python train.py --n_experts=32 --d_expert=224 --router_score="softmax" --max_steps=4110
Below are experts of layer 6 (counted from 0) of a mixture-of-experts language model. Rows are named router (the router's row for the expert), up (a neuron's input weights, with its number), down (a neuron's output weights, with its number) and show model dimensions 0-223. Each number is 500 + 50 x the weight over its row's rms, rounded and kept within 0 to 999. Numbers have three digits each.
Before each expert's rows: "comes before" lists some tokens at least twice as common just after its tokens as in all text; "mostly gets" lists some tokens that are sent to it at least half of the time. This comes from a sample of Wikipedia text that the model never trained on. Tokens count by the router's weight.

# expert 0
comes before: "1", "2", " a", " an", "3", " not"
mostly gets: " was", " is", " be", " been", " were", " began"
router:460547575523427552490533499358554499548483496493427483544517482569553563454499476496503508457473554494486525489455590443601521480454556424569513415508583609450521456585537544448499403509489441532538504590379552528520510489557504504506623532611467574450494619611540605576496513468593453455440510534462541432497488547437500556509545498595569469562470485495476562487439484491469599491515559484410528400499471446436422523384453528492407484464534523537519470429523520493502472441471471550461577487490549509439503523509534533547450454519534496555555573575533502524469442436566523544482423494407489458467510510494524440527559461480515530469498551547581494487532506446566517500556
up7:445440485491528518514462537446462497432455598530549459489510450533429451516569479524425529472493532489512470541445537445514470472558477456440536523496485437364486452519492529567496542451504471480438599523558545470552526492539563442422552507511597478502513526473524528549549481418446530424475525474510498484539575527528539445469564502586478523456580542472519362438494585521512541532431538509485512571440461524352479389461447571378484430547520534545461449595472452477507458470615556493509568516561453530532451513473498510488397520430404523599531514444359566493444535542587537519531498439479533478520541535502503533471507415439548473525480519584527474513457428469505392425590
down7:486525493478557542569513473575557482429540502486452465473505585439598420404563472500416577501496400575498529502462519440476457508581492615429493561474535585639568429519491554535521592397479514472494481530524559527483456455530483537525507551450533494419551523442477540500545541499419431458532424476518554435440597491475515533508416434473486467477428485563469628506553480558557490519463541498644428499509525536537483518443534462506435589464472432504428478543489504443542438396463422494492478427514426510580524520554492572510471444490522579480542455531445528514533581470487525488496529570446381531457534452505558453442520545489478546527491467538583587431460512542488541512559
up8:455517543496513396593455438505439597480501498512474471470560545561469471469516434486531536482571477625477455546476524538491463484442505514426467478471487560484483476601535531530495521571442535547435489405460456622624512517446543564508444456550482457483456451476503528466473504511474432548524587512511465538565483448506453477559502565496392551444575478519459456449555454488437566505491472484439472481459508530493507478513498542471517490554434546465534534499575505533387452556571514486411528555505487451560429472469492488526448538519501472370538430528501534482405490472407534661598524449558590523455518429430428537468523399463504638499614426428542505529538486508488579495513
down8:508481522497544471496509405529448531552497460449341434590436557553545494450598544546420469564514606466477515468525514450542477539537493511447473533481465401607422503534450577517569526441492444529535498493553551553498534359519545492535579626466620454467465483492527468505534445448467506508456454518460537512463532520547500498508378492466498480573465552495453485458576527613501473504502475546482519551500474487470497506492515481517481467475463462541549615443484397441495443451522539505499576565392485528555492565546491464488561523468400464409488511514541412537492525496538526567486555428439542545368467452452509513428550458423433445621457484460516570470550530510477473549545
up9:500528507518462496519474411542394467525499564443534528506499487493453477397504519562433499432570508443506476559486575513553499504564527445526413579502530560541519455644507507508528544457483505528469458484561443537497498548578450418491393490508586547498419514575453503388523450457486476393523498560447505494557404395573524510494430519533419594580473554490484574545517470524444484508541482520578542529463424462534424420589510555444510504551515540518469539501491486576436525457521459447535472502426543485542518527493465594441451508544547553567568509506479518520524478658475462565552552534590492508501527441452495610498583420478555539483494526521502409478480413460468518460366
down9:519517446446534586548530645486426499572524498493474481412498455507433500432457495453492594482625532502504471587520537471473581435466481431496531501439513527497488428533486491507525513526489461570540513402532481527574426518543577535449542421478550525562565554573480522517456459567511458393446480497422515520489482491559486438532607498586451514552584533456463599470534534494498631473452500595515473483460475550454562495571485535416476475629527466531404459494462556499567484429580526438422563558581527516500458476465554517491527508481453473497405443368506482505552495516468475520493542467551522447520460593450555455586549435544504543432427546520575458585457502524523518508550
up10:563477479539549509488478501560508414480422410487482540412450539373567463580513473540615473472463547487568512513507543528449528587450521486484458498429433417589533475417494477484387469491496439507484542423423457517495446504520501454522538647460524548497471488535496494494511570543547452515411464471512553492551491536492501501602477536577485525441494496483406463514479444493488504458465468544438577452460429496467467458473486467515489412457509453422635614548387517521604526437451459507457482481422521474486467427528541492525509477542536595488434483477517537608554522531498512460440523498436515556469531500465377501422574406488501583546465509361571490534455571508525530531483
down10:541520581419504506495508498497428509497519430447528495521566462503471408494415534543596616434491476484494511503548463455386544475476488411548493441470545489571508521525496499438528519462575446425526538428530443489469395512482464466405475559506454410582513474487455524502510503460452397565590533572447599408518507457446515531567467507561523477493483482456461553500494471551489554378535511572498559500506509492403482471432535492541484479519482489456458560546518583456537402501478536417476496460436476601482578481468522376544457513436508475600456467546491511576432605445566502522494564566372394512509500492471551487469518435538562500467506578513570439560449526506406539475563
up11:536487461386552497484470612471471504452555477453437554445474447563553445456516481489532505560434485478552578492529479510502504535563521498439498615613572490551502518528479522438512456535513471613470527505478539426506494512445612424499441500503520488475474510495530497478587580574493518593478557529477496405591539499465556540590531462543457470499462543567427496524508525489478542520555514464379428471487530538548494399465639514519541526586549482560504496477424489573535492522405549508526488586453502563464520515529546426462494572417494476514411530595537575498496477492455450592557460512538588586633517517519570468502438473538502489572471501506525559527476644602512498459476
down11:483498396476494480469448450386533485499433576429532548468494429547492459556432554527483507415451520474509483447535509448459443424542498508570502528349484540529515430540507489472447477457469543590581473559486521534428479452542544513483532517491506552445499453490450478541560531539461542467504536423493532486512476590439513500447462512481514472583508570499511446455395584472533527511501500566496490414534592576459540469517365429450465565353590464561453408523510420522534505479450527523431445382547554441452499483469565488479563558478536476591432469440501537529524555460502603536502547554452502479484500530459521500479494463491500424408549536542443351571485463523462461500387
up12:479485453542406439586457463598562506459536455589528455515482472557466523603486470536448516513516433480526516502422549499506512555520546550530525476500426484551462532531543516489556448540412495541475385527549466582424472594486415575477515419508603500524545511517424437457554523484469512439509506611493489484443515489519430451433426518523528503520577524469562458518469442576490537475550394484506484495513464523412547522532566498445513549477435483547559475497523409458482506487385477514552526546474470503476505586502566508438503481404592490424532511588563573408516594436531524569535503490468397502497532499456619477544445593389430452568532483443500501488425458588462516417437
down12:464417458506588554437521447455513456520510473467487425500460426500486524461526517535601441508597518469433614580560453545463467517433422524520486619514414627448532455531579497497518467445523477546539455519427484485486512546482518525551432470551437491480485428458446448516507470474581496444462451409469489497556454572544562507536510448450451396487484469474480514411537513539477471462542522397545556451504471487447559610526426477475465423459443583497510380359586598511512571487497536527502446484432430461503554525476487579497510384481437573571452478504475481471570493620509502464494449565440439522541587397500552544500499557491528467450523509527455543493524528539507520494547
up13:481574486442500502482552575480432549494495519509523481564438409498476407535563505424631529511415489443534364521529427525499473508525605451556556454527454492459503549498496549481481451521536508476497592523476532590604519496506452557522528465489506425478574471537454513443545467549489487518601374600482516498481419571488500465562394529533484458618432509474519622442508478435491437522490473503489539449582527463519539507547513477558512530408537495515382471514531496438558528457389514529464557480640524540563398476486573562483562484496537530527480543444567457430515460373503514501512548541570450480467589419581494476565503507473472534465533547450566474530484483511491493523473
down13:512441480503510473512512537462504484608459484534492476476558467641557510459499475611532529498377515565470550467432534493542418471552481526449463493425407375497483465480492522487548591456504577505490385543467518523456482562451491496488489435520551542503404454497494459501500533457524485512426536541471546517541454456542483495446502449497458482443491424409480340529464374480465385471526514516476535533487519459490567518453509445497570506519510438562637509476488488438527505514553575468508523545468493487397589464532471511567486476465627465454484641578421448485529492575447593498508448450472527572555562480483524472470474441470432416456505513449534469509454559483472539614455
up14:461513503505459484434515519517479480441491587511494548503461473480614511574423495523580380505463567529502478567509442493463539390401519493447396598517499512560528506470504340531458526464527510434509449494504485543561483534516486503550469560478562535452579505547543487521439433445458475535486406521516459448507426443485470467586492515491454440574443478571454427483410551476482546557540465560385567518505444401514495526439485461528469569569496436507497460489503511544545507484430552499446416492551485571473569521572492507579452503552488420516510529468545472379477531534567418390441470550519514519477469518609466471560403498579572505506540502496438407389542495527495433485414
down14:560472464511470518494516542478470389434567553485521520508544511646520520458493492548497524497424555473429552463517523488565447574451577514433494484529480460408529518531527523513500474466489452530522482530599574450615472429507512574516645498620508480467497554565518451600468461399500642446577542411490490463441432611504511524541509494529546540533454530483523553468508550550475565442464432497469548535458428386474501509459531517490503444482587522548577419473428505460581458498517566577561561499458456454502514474422567503485494503553532483439493491526526499510515437415586478469465482454548521499461520524495551412531446503471506462603427587468481438576461487416569405538511
up15:471402491429553499435487452504541625555487526470540542481561387525394445444488565492473552514492533457506498435516419482486512518468406504483531484525473554448542525517488469486498500519468566533570462511505514529421554431536573422441368494538556563439484437519465539528497492591456502574468458508546453391480557505537614479560516590557547399457547556438511439514461415555531483496494602527455490498503593416531542529505518508486496373502439477572443450523485525471457571539457623496561481534539513544436458513459490474535511508443475512453477512550528484461543414500505553555622526452544449489436550582453488575428463521511517520569506527585505445442504590587514561551582
down15:524435531493512518484493520544521458444473498455534616460449590562538514498452488564495509498509528478441531481531437521534485547520526584467522505578531519500485470453501517488547442417600506476566533488493604527547530514455480494541456464526476546533494510489507469475482526524601486498500458540515454542610577533547398458414519548515523577451495529483509406438516397467367486576459585433508504440492445580514545651522522401478485548478474522452524490437536601465553494536470492482466559343450498544404419502474515491521382487468478526548426450475524499533520514497486525484549456480558482485482491543509541609425402540501531414482585646564518462621506418409501503528477
up16:471426472617461465554552538469539478475458486551554501584579551541438456544515515435426524543553483452455451530491462512534515530546448506495490524523530599481487532491467497472342471493476576448496523492557508551527568482546472563505476501511403526438567566506550431416433456491481434489506476517540494502409465474536517528484522531506483520492478478427561543531474572418595580509521451462525497449322531521533397524528512537469515474586463540485548571539513454507564449526527529472579495417571466449518591370459611568488516560510492534516524441512373426462481495486443513517574654517533526515452488561429474572439531401486535524579500533471514505520483420464529409470484
down16:435545466488447513474452515461467555454448530510486501524489527510513479509589455413438450547468500560567592392544516455480489461485564544514563511485570434543490421538475521530448555497498384547569584444588544486501454591548463586491501495491452449475515528467517586542464484554501393421511500522502428408456542451510498455514608462613485423528471438530482436502583519453502513492477585487367484483497488577523470505507482445429510525363508473547466527521484437504408467526455495447598440450499508440348429460422461483522479555443559449517507512476512505476559581501513510598487489500540566577490511584459562543428479504501506526514605535517616500598569469543526513526508
up17:562504529422547501612559639478537601485514509439548487407464528450436529531481413496406565604511529449486504507478480439484554545516524576541543542503558449505476494438534508457576529568493472416504438486520508500422537534479515531589466532499525416465407386447510584545552539504505617530579589441537493494459559493529503420467470491432492558527483570486512527460531489514506558482509434561458436548472353433467474514519529481550546541400511480500522482532437513473509459480537477509470434548486473438546494416436383404445505514557553443534521553536547333434464477390460469492532484501485508488528495584567496549462494531491452543458509471531480530555589506448435502537550
down17:555480541456581465509486545501513424512506527448374531519455424422478537481526584545485477596512498536529459549571557460471517516483521461552551425463441593527560524415543514475486540470448467419526550495544521528457496476523504541565417609499519426486508509486519532496578485556551444596509578409530466528515563455509463423475625433563469513557472490474542493517470501481503458414442441591422383607475437520478601479471470523513503473584587528504510377572448466485438420502383414495475587455527513465462478494549465498548464480495522464464580452509438460491425489432571435498467496516517459458426519530468445534452468445436528571520508527490500429398534437583513566507426
up18:486508499525485432444552570530478579457481518579461538363516469420520485524477559514590586542676564459461511539541520547422440506486470412494537495484501564500494470463404518469491422574412499479424545488467545542618479466510481407516483506481587547449569477502524420415396543513574512548525576463502476461462562486514589512408585478471432456411479540532518490442500486601480489494566494512475530446566495534518538534463443530574482457491454426545522525474472408472513465442467521535452431522505492535479539498416432528545526492482479467462555469605513478518590450447495467522529413431425451526519491439551521371485442579454406516523458456499553539523471529529458473452420
down18:439475472500444454465561548525512577534345527484523475529507542471572426541464459551548403473482480458602509504562479562528540509419572540514537501521548510501402477542584587531513454517431494506469478509520520551528551502527497549505436476494555489469560561444444494513557501474591486446478544511505448614512505567440442494421530496487547365552475511561445524501417558524466528491506545431399491525543509518611494662499504466543462594499537538523484509414482471530417465549563486387480499556611469518433526614538460577580585567508468574599545593551509475506540592500472516518494509530523453523510461469441458500487573525509468553503465512405484500474521473533455510442400
up19:547491409443456496533541481494518478445426438408465582489447513471540441609481413557440534528472466473520541506421496483559409421564462453476537508535434432450506477477475514461507504547512476532432459510513583450484553534457556532469499422474433566551515523611568487461565531461434528500541570584511509478438463457490574481420412548552561484530573468567539599478560489572481429555405555486468447534420532514447516426568467473396516522514543560549536446520444571526566509543472568471548474482600486505453456473475529548472520412489488601504512410531533489551478530459447510536465528479513500511470573509510521606535457564445576546506564484436499539480528504423487301507558
down19:602539540454477460537551503483445524521512513581463237520515501492554453532579469452478547471570432457508485505489455477515458567434532530468495483500512479512469449538481481585459461649456506468473549465501468454579479525475560470540513553483503523460469380518451443492505488457475557436495576454529473588460521548529480467478467573503517490459458624496471449455566482536455536421589492567558475540517517421521523448564498437500511490519534467375476527556425456526495464481450388523523485497492520539485517508518415450506534459504455521441471623501469517467447521462573433472395513427534563389488561471560448475511518464462557537573543395603424487431479534519528482519500
up20:462512542600477443514532491495428456463466514537484503486481409456579473499505564618453502548440534464378529560445551528455450505513395523563504519556480496496548515461530424547526546499447528457489553486448442543569538516532569509475414564502528498481623477585433512495480558493421474500478477506533443490433528398535402504496477559505482569524520435557453474614488382574573424415473455583526397501648526508537450543607468513541442597575509398487491514483500478416490478470515468513531551507394560575481504468476564544513478476499617384511484549503492572434448442517410528496571509599542479486538523536521485500468488566466511499433504523541513495523480510505533556478535
down20:482568424571481524438473414442431471443510504488405530464512452559511570559465464422583371635553471544524512503558501439540485507446446604518588557532493528534589507521508504509484561475532472459504511523561520524510536507602483578591497586479570469513539390524482483448550552493485434513507454497513585452500500488539551531502511499515537506483520505522513527432442522454571483548489492533421528478501386519574444516584468504496605481462491407568463429465553558529546494556457559484564463564575574504498592488573448575449501426401388416476429464439497503487483468600512517465472482471479537549486509450485532512468474434526404459477463488639431494497582479520576564532499
up21:486518462531542493515441517462438500444500494506552487591430509551507544555500393523468545511448391530577550558472557490427531389532555488509558444503596474533587568452531519532561571481542487412516478580574617486446520466515542491528490547517579469507535492494482490521563401502602460430485457539516537510448544441473499504494460458504416500526479521427479485585468505483510506471498566437523502547521544460497444508556497479453442553493560468564417393517565493538498532484471350502536548498471572549472582582492400480422536566374453566503621583502446445476425552582505560524505450490542443556574570613511477477526538572495537468522463495532523537483477464517492590411434
down21:507510532524518449581491473536474539450500492527421521493628629555598510354407485502520543493476636516493538520577449510482491485548532410482515471506431531492531591549505473496498604471516502529483424423495534493549450486440522402437483563573540524538513452372538436553571468537512607431525470455446518544507427521575474487537469384502536591526511457467497539521530522563529468393457400500500575540565490470474480477498623395503480485491490512483558557522552436414539483554536537431499561594439450472535526521471570552527504438470531415456430537511546458431464506441491458473468520512505511529573550551553505534514414527460537503527493476432410520531508483553514477410514
up22:492490553525572371560550514508464470512504504586511498494506520484437542550412403536510442477615446491447592414435427514502447514474570526473490465425498499479468534545416481576466500403511515434462576516526436509395515449469512414488474472515584472492486495480490545436457502508489533478491512525612465573594647489581597556405560489453485503499444513522598495418523397473485537522465526472532457508432557600505505505487548463522540489497451464474433491500410435468485547455506554579511535521542473490524537509461380428524602490458504460482438533447647546495520396498545499377533546493455440479503526484475535543466538495603476547525445530486497437520514523498540449546566
down22:473513462478486509459502499533568556481525430491461542493515427590428551528590472461534537576475461489523501531479544561471529491395530426447511512485424554464426503517609497414576501435522556496521462563472455393485553560486572544508535483532470522505471473475512495452488473540402470482506572463481364441595456469519491485495463539449393504421536457495529461554529443503432573504480509483486475416493537501570476513468539551458495481442410417352538394444523405587560488541510492529518535430517553522473536473539460529491464473557591541400433604440487480497497459570502438587515495463503552508578549492486421468446529462593539529608506497500516422433462493552421562387441
up23:469477552422507521511432409538526544477433577473515503405493546454483507457496498482465488550510527571553322490507522498462609525560478560537377494519413460592509514471572491458474393457470468527458501490461516496478484499465471458542559564520561451469524507471573569467442412535484565478552403486534473483540411539456508457514513590492483486491482552551425528395491584532464402530564507445441526421486536430516556508478430507527480590524479574506446430596480488478490464558467481459440485382554511529591489428564526502500463578471525476537476522514516528584547441445552536562431489561405485494540450407539583583544433521523457413507560501501418505477482543516579561495430
down23:524510543481488547452578415384561553491451559510462672581412484449477541506488495437533489514427497556561472496600472501547476508503516515562452549568452487517494474511484470438520443501549480491502511527533497439451526493525603449479509528579496516506531471504513450484501493502490428456571505400508436481573474489482447464488458575508480522492490475391494452523495385578509483450504444479560483403584477473559507521488537425481498643490520491577555524458482425599538531494460566542579485569534568484426454504459599478503421493471428500441521555518633506495414506545474534506489493497455534469548388520443466545479472494484614525506652450554423488513566393506420501437485
up24:443470516415579480616545441511541452484420549438549588455495491510514531490476463456451457544496451494528463520449553439477572525546463495451485559531475450514539445511601511494491377471498410484574573522584472530418521470513469417469432501484478493515479547430517554488563522561383495497491513573534551535556600579549493399552475508547499417571504515545597477462567497479500567532537394484634548508466483515486509544522559587583548533506434501463508520604512425483472426469510549553608425607532399575518511408581453510505492475478442490495531518419492547442445555510515447459489529474417472525510504533559482480557489569499556513542465521518491464555536432626471536500555
down24:498528483481460434510483421613385454454498584478555585462502527557467516573485528470475465543409502515577533521482499434430600430556545594433479579500363518485463532515381517469482446418453511484598471516453528510506559561465514502556509516382471529495452557514495438471519458485580488547460510377496508514536420492509469544572442557497527505480573513468494484582523564501602527468500480527573519470491523495565489537493487612570470482549480421490491461498495480523500555508543507603486559536524447434382504479477442537455592621509580514435461492507508568466439410465472394475518494511509475416484474520415480497543562463504570485541498432556447538451496533462540456378465
up25:538548489539525565415517539504564441464514460530558441542464582505531523476503498457507547475576539404446378486526470474466538493537484409477560473456553373487488517436438505526484483450405549494414565459517443565659479536467523509520484540555519548511527503401508425493563528517551470506476486444565471505439535499447408537444515497547495549445591486528526460586598521508492423524544539499598405500438424545566538496451431512345472508475533474449515546620477473476558510466565508488488490510504521490471535506461536579436477478519362506425516549580536462476447419486454443513449498504508487526444591509542486364484507563463498562539546414521597459503545502433469487454505
down25:388541513574547530483494541603488482460509458556560571432461535498509505544496463581496430477538514554535519457626558537457549484423513502552472451456500478581480441458516471519409494561501506458501540457413499533496478491573525578438543449502492513529458535485464543555491452418528505442519456423454635584478420450435572474518519517470414430408539511602457471550485570474566474532425439561425527501454581546509540548415519564480511446505539529561576481439499563528491588493493577500499550539526459561435464526551532576493467501503546405474513423504446557504502472458510566526490559544428475467475525587489433427390592505510434485553417456446487485517439584516418608479563
up26:510423498425423468558456499526538590497375454624582542538476430526447515409492460492495508580536452535505476554500496462347505502401448445496534508470416490473472493458585475495594512470407546498474558431459610529563606506548552467537406542495545508516432470515513431487448518505459567504500547545512459537457494449436534471403458561504470470500573476487486544420490459558486496440521494514398434536573576498490521488485463491474511482520546425513516512462527498426496456486419541525628572504568500536454441559474575403535530465380562464526444481511567518428473473583539460443458491527409411483498510500425521485437509490421446495501491427477562426460489491523538414526479
down26:520464446484456587434525443556530610543641553393451610494445512489488515453480492502501471469509571523404521493501493439416476530389450524432566514495524575475466448512466483493510443469492467582495566457555554538555550502535514429437419620562467412467467428446488507477501561582492516437431464520518487494547533475466512508429521395507491564478519466527499463488583380513377475532488515544512533509494374550496518528546545434514542515536451512441440438459583569523513434459473394465518465513473527530457447440448523512563495426506428515452475467482491493457555499517522426429514410582539492524520509445491537513525505582525564483410574588455592492615523446564504478512501
up27:399492564511430393505528478456549439510533414529501493538554535522499449549561519632507501502512525568461541547577452435489474522488531518560484496482329541611546520473445559518386486492520540519492548490604459559456521531485479482563523508478566437481515468441421474446485463569512496604555398524574403537481437474499528527476574496484554567554357553468450525580551493505456441456477481441499478590485524473452630496536477507579516489437546460565425462504515470528540506562547489449534404409515393579487509450522395479523440535480549517488431468501525441512396524489550529603507453412561551492516519465485515566574515471497472457527497543494499477512521508527514455437482
down27:411497518549511539446530497477453498560468427562526531488470427505518559552454557471449443603380500540477516490565590532380514527520498423458525471481522396557564520484489482459549415505372532575523518425522376471542523450481587433457474523485443480523439543541497520474459493515498453525553448545532471485381534453449451609454398371477508502369487529425532556573516530497444509487453562525559448465447584516452499486471544458478527486422477579513588484519568575530544511504520462490466454532492469605427603432510502537522430468503538555526492545408484504513518509469466444464522531477524437491504466520510592471623449491561488457431527505512454380503483479524472532523569
up28:441467569546508451504453464497496414545471523592488458527464490431447529541504529505634493548611509522504607561570547485502494468525417497546445430495436529505554457542482551575472518510480511438481473555540510482453405541518462395498508516396543498482529539525447505534495431502406531452557363422477539556559401499512519500599565476548624474495472517528512633490482427563469538509557439448521530508476519509434415530503431524551502563522452491485501583500464518421521503479543466534586445574583411483571520527519499518475571498452493512435405551458480579585504436542497599445580450450477471510584473503452469508426490506463524515469358540547561485574533460511485518480537
down28:569478503578497585410498486562485445497534438439490484434450482356516454430490545441535557437593553503454550429552556431522629533505488512560532534527502521454554432541549470501474464537533441437402525475500553498522423449452547510442513528498508435488514449548471490520456509489550536509516437469496442528553446502490457489417528555435422404447510542464471548502545434431472527451566539584490526418552445435528469591510553590503468542483468598542524553496468630444586430447568609515500428494490570548529545474488470436510558500606430480523462577581577567530530502530435496439506543468512517519535507515522462520505603504524517425454519475433507513657535520447462468481488
up29:482533516519570460466562572471508483513442527530556485568460447503478554494486363439467447514521564492563472554533531494477548444452408557532552494593418486512491502444494461497542457407488502489391451510489542592562568507471491510438559493466505537472459510519565606525480565461453435562492537487424503586486545470523485568511530458532491523477524448589614463547472503498527457569600574449424520502602535521457437507417637439537520529547474468520576584470502464524504467465567507482636583510500475506478517475514509584506536624557592495483420551452464536436565529408526455465522488579515503443518520538547543474429452445542474542512457425527510564554459595597421539525533
down29:395587420592520555476535485524583539531438499412612663524443385481567580480553469477483510487515522512532543509473541410604591474423504444546481499465488481471517467464529501436510551519534471456461552587511451646530455477535465543494561497560489500516618508488495454513575507522466456489599552514517530526434522539448553493472568471516404511421513458429486430476464468452439587474566490545428501513494442460514480506477535496549484480546512520458454551509458491458576480503498526496466449506445468497450502500442580628532487515564474576591481509538602526588524576518542533507461448441402451504505476503495589470504576518487419501430544418418461540571449526432459522491502
up30:497422619499531490497459446478492576511504488544527488526557544503511519488479504511485468681637536560533517505512473502582547489558422519466490523580506527533438520443545495503445420504478511542489441548472454495465497531520467485493482477416564497534465530466494508511483450480509504534532414527483526516598531425512564380394538518534477503491455534461514521526490492446520518528488503483457493431473550494568479409468547583568518594526392528541580481553516614482429538545524531510538508611462444410529492453547393570439534590354494519459481510436596513556508369469438432449547527604450472504524422502490558514428498493442455445523518391498463499513556543510480502388456
down30:440436579458438500513409513492583489451488472380501502508475537435454430550392484465423476495449505558464446469504539526554485560519476423468550485503555512494523414478637455444528560513526486487575505490457460537496588457527503484476564476483565570436524532481452529519486484484452435576546531482475519504571542564535458505438591528453573563475569464502620476514509471436522466489548547434601514474496544449542601568494551541649492520406517542494514547519463427520477557459468582490475442456475451436487482571495464461507469515477403462488518514585526554621550419537430565543552547455557450520482479569447497550446502435500445368390564446451467498551525453554448498506514
up31:533499533481482455486487452518428512466448468483520429538540578431582541549557440466568453462514503430523544529569489497359462481559489447578580553449490419529525464527523546492496468487404583528489516426445592515459453471556532492442452499486582508410515466568603544417492521466509528491452461545477482525483507388525495481354546483492425565455444468432457506531558450473520500473594518498516434564431573468503445581516413493507488498468602501533444457578546527484459507525418514437593407503431568423450445592443529515476525483445469538521427436397536494496493504546561530451502586480544465492546551517504496548506581462509530506462470415519429465444478539587499568570392
down31:499450523506539538507544429510549542531461471544533687495584533451478523427514476609566459498445555550429492438473546485514396550537450484469510451513454442476538527417543453513561535389473485542548447440515548488530549436445530525542493484430492592572561495435543490587510525534440566495588483494509405508508486565565428582498489383546516532621551536547527550442535510471528451536421467423472482561569520553534609569511528422471544511499466497552453503581483498548451565557462499396476499501505483520508438474468555536547513543469450444480543512484492495497329381527489539540557465506500514464475476466554443524545403584562477554467471432523484447427558483514497473515519
up32:385562497501520485503440543474601517469551545560497506501532567515472461514448440485419545524541508501506498581518468522522527574510557480519503454524498542477551633505488568537488632483572480580481470457552535476571416512515488422477499504461546551628488561473491495588534467527540500528489551575436569603506529493419517499643440469445517464532555595431482439491505591508490549531531391453469563534499545419512500540483525487560495501447517462590428531501491477558493512463550483526411538521421485541452446598504552542535516512489424513502535445584402441496494523468497489545483596502523579546509493493529463472511589645529398504497501504531526498471493421523357519383536
down32:465510477465485501496490546519460543606513530428367564580531526469520487496582512427517506441518452413478538471536507570500557521519460553428458565485487461520488517394423434494578420565509461445532512543531488430511532452489502511452448494485532523523537497386490526561517512536561566541545586504469510523450526609532556530454534383424469501473437525624479555526475543466479464571479487528495412507548495507538515506458504522472536489447546526391512422544543396480536456502522475514489547462554445533612545457584448539561421347458529444459444440524532534518494482473529428505520493547434490557528437469533451442564423365501492595557426606506509460387451503473551463517472
up33:450589490478495532496545560467442563484475392580479475481544545525494524503557556461377452500516456581525415429451482524460489503499560573503535481482546522548525472414487465487538532506487559490538471456564478427445545409536486570515553522509493526420584579544333510474489412463592430387533402538503551444455581545587430411398537488525474496407479505438456450505555443491544494540413569435560457505473496531500512373565540585446618562551480513537496440485445540487471462516456466438469529446564554534490497388516529525477530473544426551456543531446488498498531456505541480462565509458461455515500470486426536503577572515438464515539478427568441500523467527475549492524425
down33:544497471456471576534496480521555439389555500491465537458454500447552563492447400478415453461487466538492523478562503517508482425485516551486461666590471402548566503468477440457551513512552477497548560531539492473468508471467466568525424516457454584513489519464539542563491519619430485534461454405485502568507450516487506441507520577508524516553502414432495456600501507456526448535505415462523505520578533526559543578597555505530509495555406515451416499601511528523519482489486478468535498461447401583519510513425518416421574488493522600545549468443485552532512407512557503466656484465443550502533477578484545497526524517511526478512522588427382475551483515590540487577621
up34:434457423526552509474503567508579500495500577511465508529542578562479550526612556470599463494434537533503440514438544493493563475519484477620524478462482458547544471438470437539519453472561552417528492477491569558527539386509532563450504502547467434495493487534468442542428503516455544503472561483503410471480452517613438500585468596500499544610408554482486480496509517479536524482481480510440549496443469476397459650472522493551438496468429481592501477531565391512494428400528515531500460486574593596439461616570534437501525509492491540424507464480490510492566529477523508535510459528519551527482530548605465549458474496588472505524484480366545457460555409567554516610436
down34:514515394454435513509357555511525536550462523468533677486526579527488443532448481527465483467504510437456525533488518536494472491536477499455465498481500499443438489534455568491553555574508298497519467497520475474538504508428436537505596476553457544495496593535463497554451548486488506463533426452444473460575387496505527563508429563479457486468465468523524504450419633497423513533497419500485530515640567474577471493512471536465461559526487634432454556535571510510567459477549596489446460629486499482552464516457581496424455575487549493490532461510526495484495463451514492476515545534467465471497463473470459439447480433495427539571455524547447496637529510411472451450476
up35:439509535510515438534493457471466528585523409487576533570566508508527471551507417551508535464598560562461508599563518477487416494490545472458533470455529460500500551455483481588485461491539438522477505450500467506471463501445405498502494586496471523515435535375463538493483472550520500573511514442447437555523510480497528556482463548440427486448442477561441499519506465460546509543515471511522440471543493445562525528520507484475582489375496456507553452570587461469467500480574537409450527599519452393508519476378459541603449496420425456363519502509541459461416495417494471495465488544402431424483445511557451415513541534473435505555402432483569447474528475420424654440433
down35:451536523461469495563464470558459640454493560405503444498454493468556490530512420463522513487431572477459479428505449501486496543545575563592536581506488518576496518433527528580528553419447381422490512500534616471550473440558549474547493489444442484496423542420503547497457400512573453468535497458469560608359476577431527460456503469472462436440526572610463466485465527612570492469569476530519536543468553384570451528563515585580525420449540431533504483406455555505484500466478486549532521505529530614526448450600460510536453472568476485477456507534469500540484489460551513532501496553479465476531562523536486503412572463570476539448437446479507460460539567471531555448486
up36:458498486443494489526498459480522490496435560472565499507477380478470542483471444462427428434545545458478586406479541463477592566511531504438481462473554468514507447569514376531562450459453491462510522498477466521489471519493510493537547571491503493516506464500503510424536428478494433527477516479608534401620521374514548450472428476531441545538449549392461562466473548437530399507391514509522413522433410530521519505484466543484476521501537516455442420506538570437596575568539501502501475499392520545476463529427477448465532550523539450495543509508483373437441618487330427496532531473553447543449469559535475436594450535421515538446480480529518492431448485526510419450431
down36:495477483447536508538441419478520655451608501563525376475539495459495549454480485415554594461495550492461473461530456507511539518493593431497403504467565614430588489557516469486479493534413457499379508461529423469527443445446427484491478527409417461583503538536432496561497401460511445482538485537455487561498447489524489460530434518463527457468515434534461538472509548518535564417514577559419461501556501533440474426563477478462516501557515551499550425472504482372484436489566444465447478535507488514536495420545547503576607583531477517479539573529628529511422543521490508528512537524435508581568476485491555520438499476443425529505455443416458512537512556600509448572463
up37:542469448420489530578546527489459572560369474404439542525495403489464377479487498491411527518431521489492469496495490464531484507535531569467516510570526506437516483460560568477576592525499491473578444456486473461540466488445638461528460445500547500511537449527548450517548408471486462468473559373463517454483511488460562507530516528502480508492444550483531531348521499454494354516532539504486528466554595457464511440528414514429469585559482503499451499521279474511554473504505512513566485482522469522491443427567465501535459552454501585554425490514482443566513375515425559452518518406435493545487527455481453514489526439534429513497520497502541422606483508453511560485548
down37:516550478510488555466520496524533509411530477470363607450479421534432499554537498481538500545528500611445452428543424468505557453459464570510479501558469497511509471369448460550471476556575459479640446559480475444448519518541430504517362523450472574495561448499493466538498464588539378436487524512581525550559520485481474465498467561437559436471386532489553432564463380446525500526424486414434516490479570553501540529534495463521487551496494422492526513560471527505523531513428483512540478438454482469454429457508583534480404525519446520458545553540442455501542485503503490518490542526524509397525438484440590565475482484468449451585552356590546565457537455426494530465456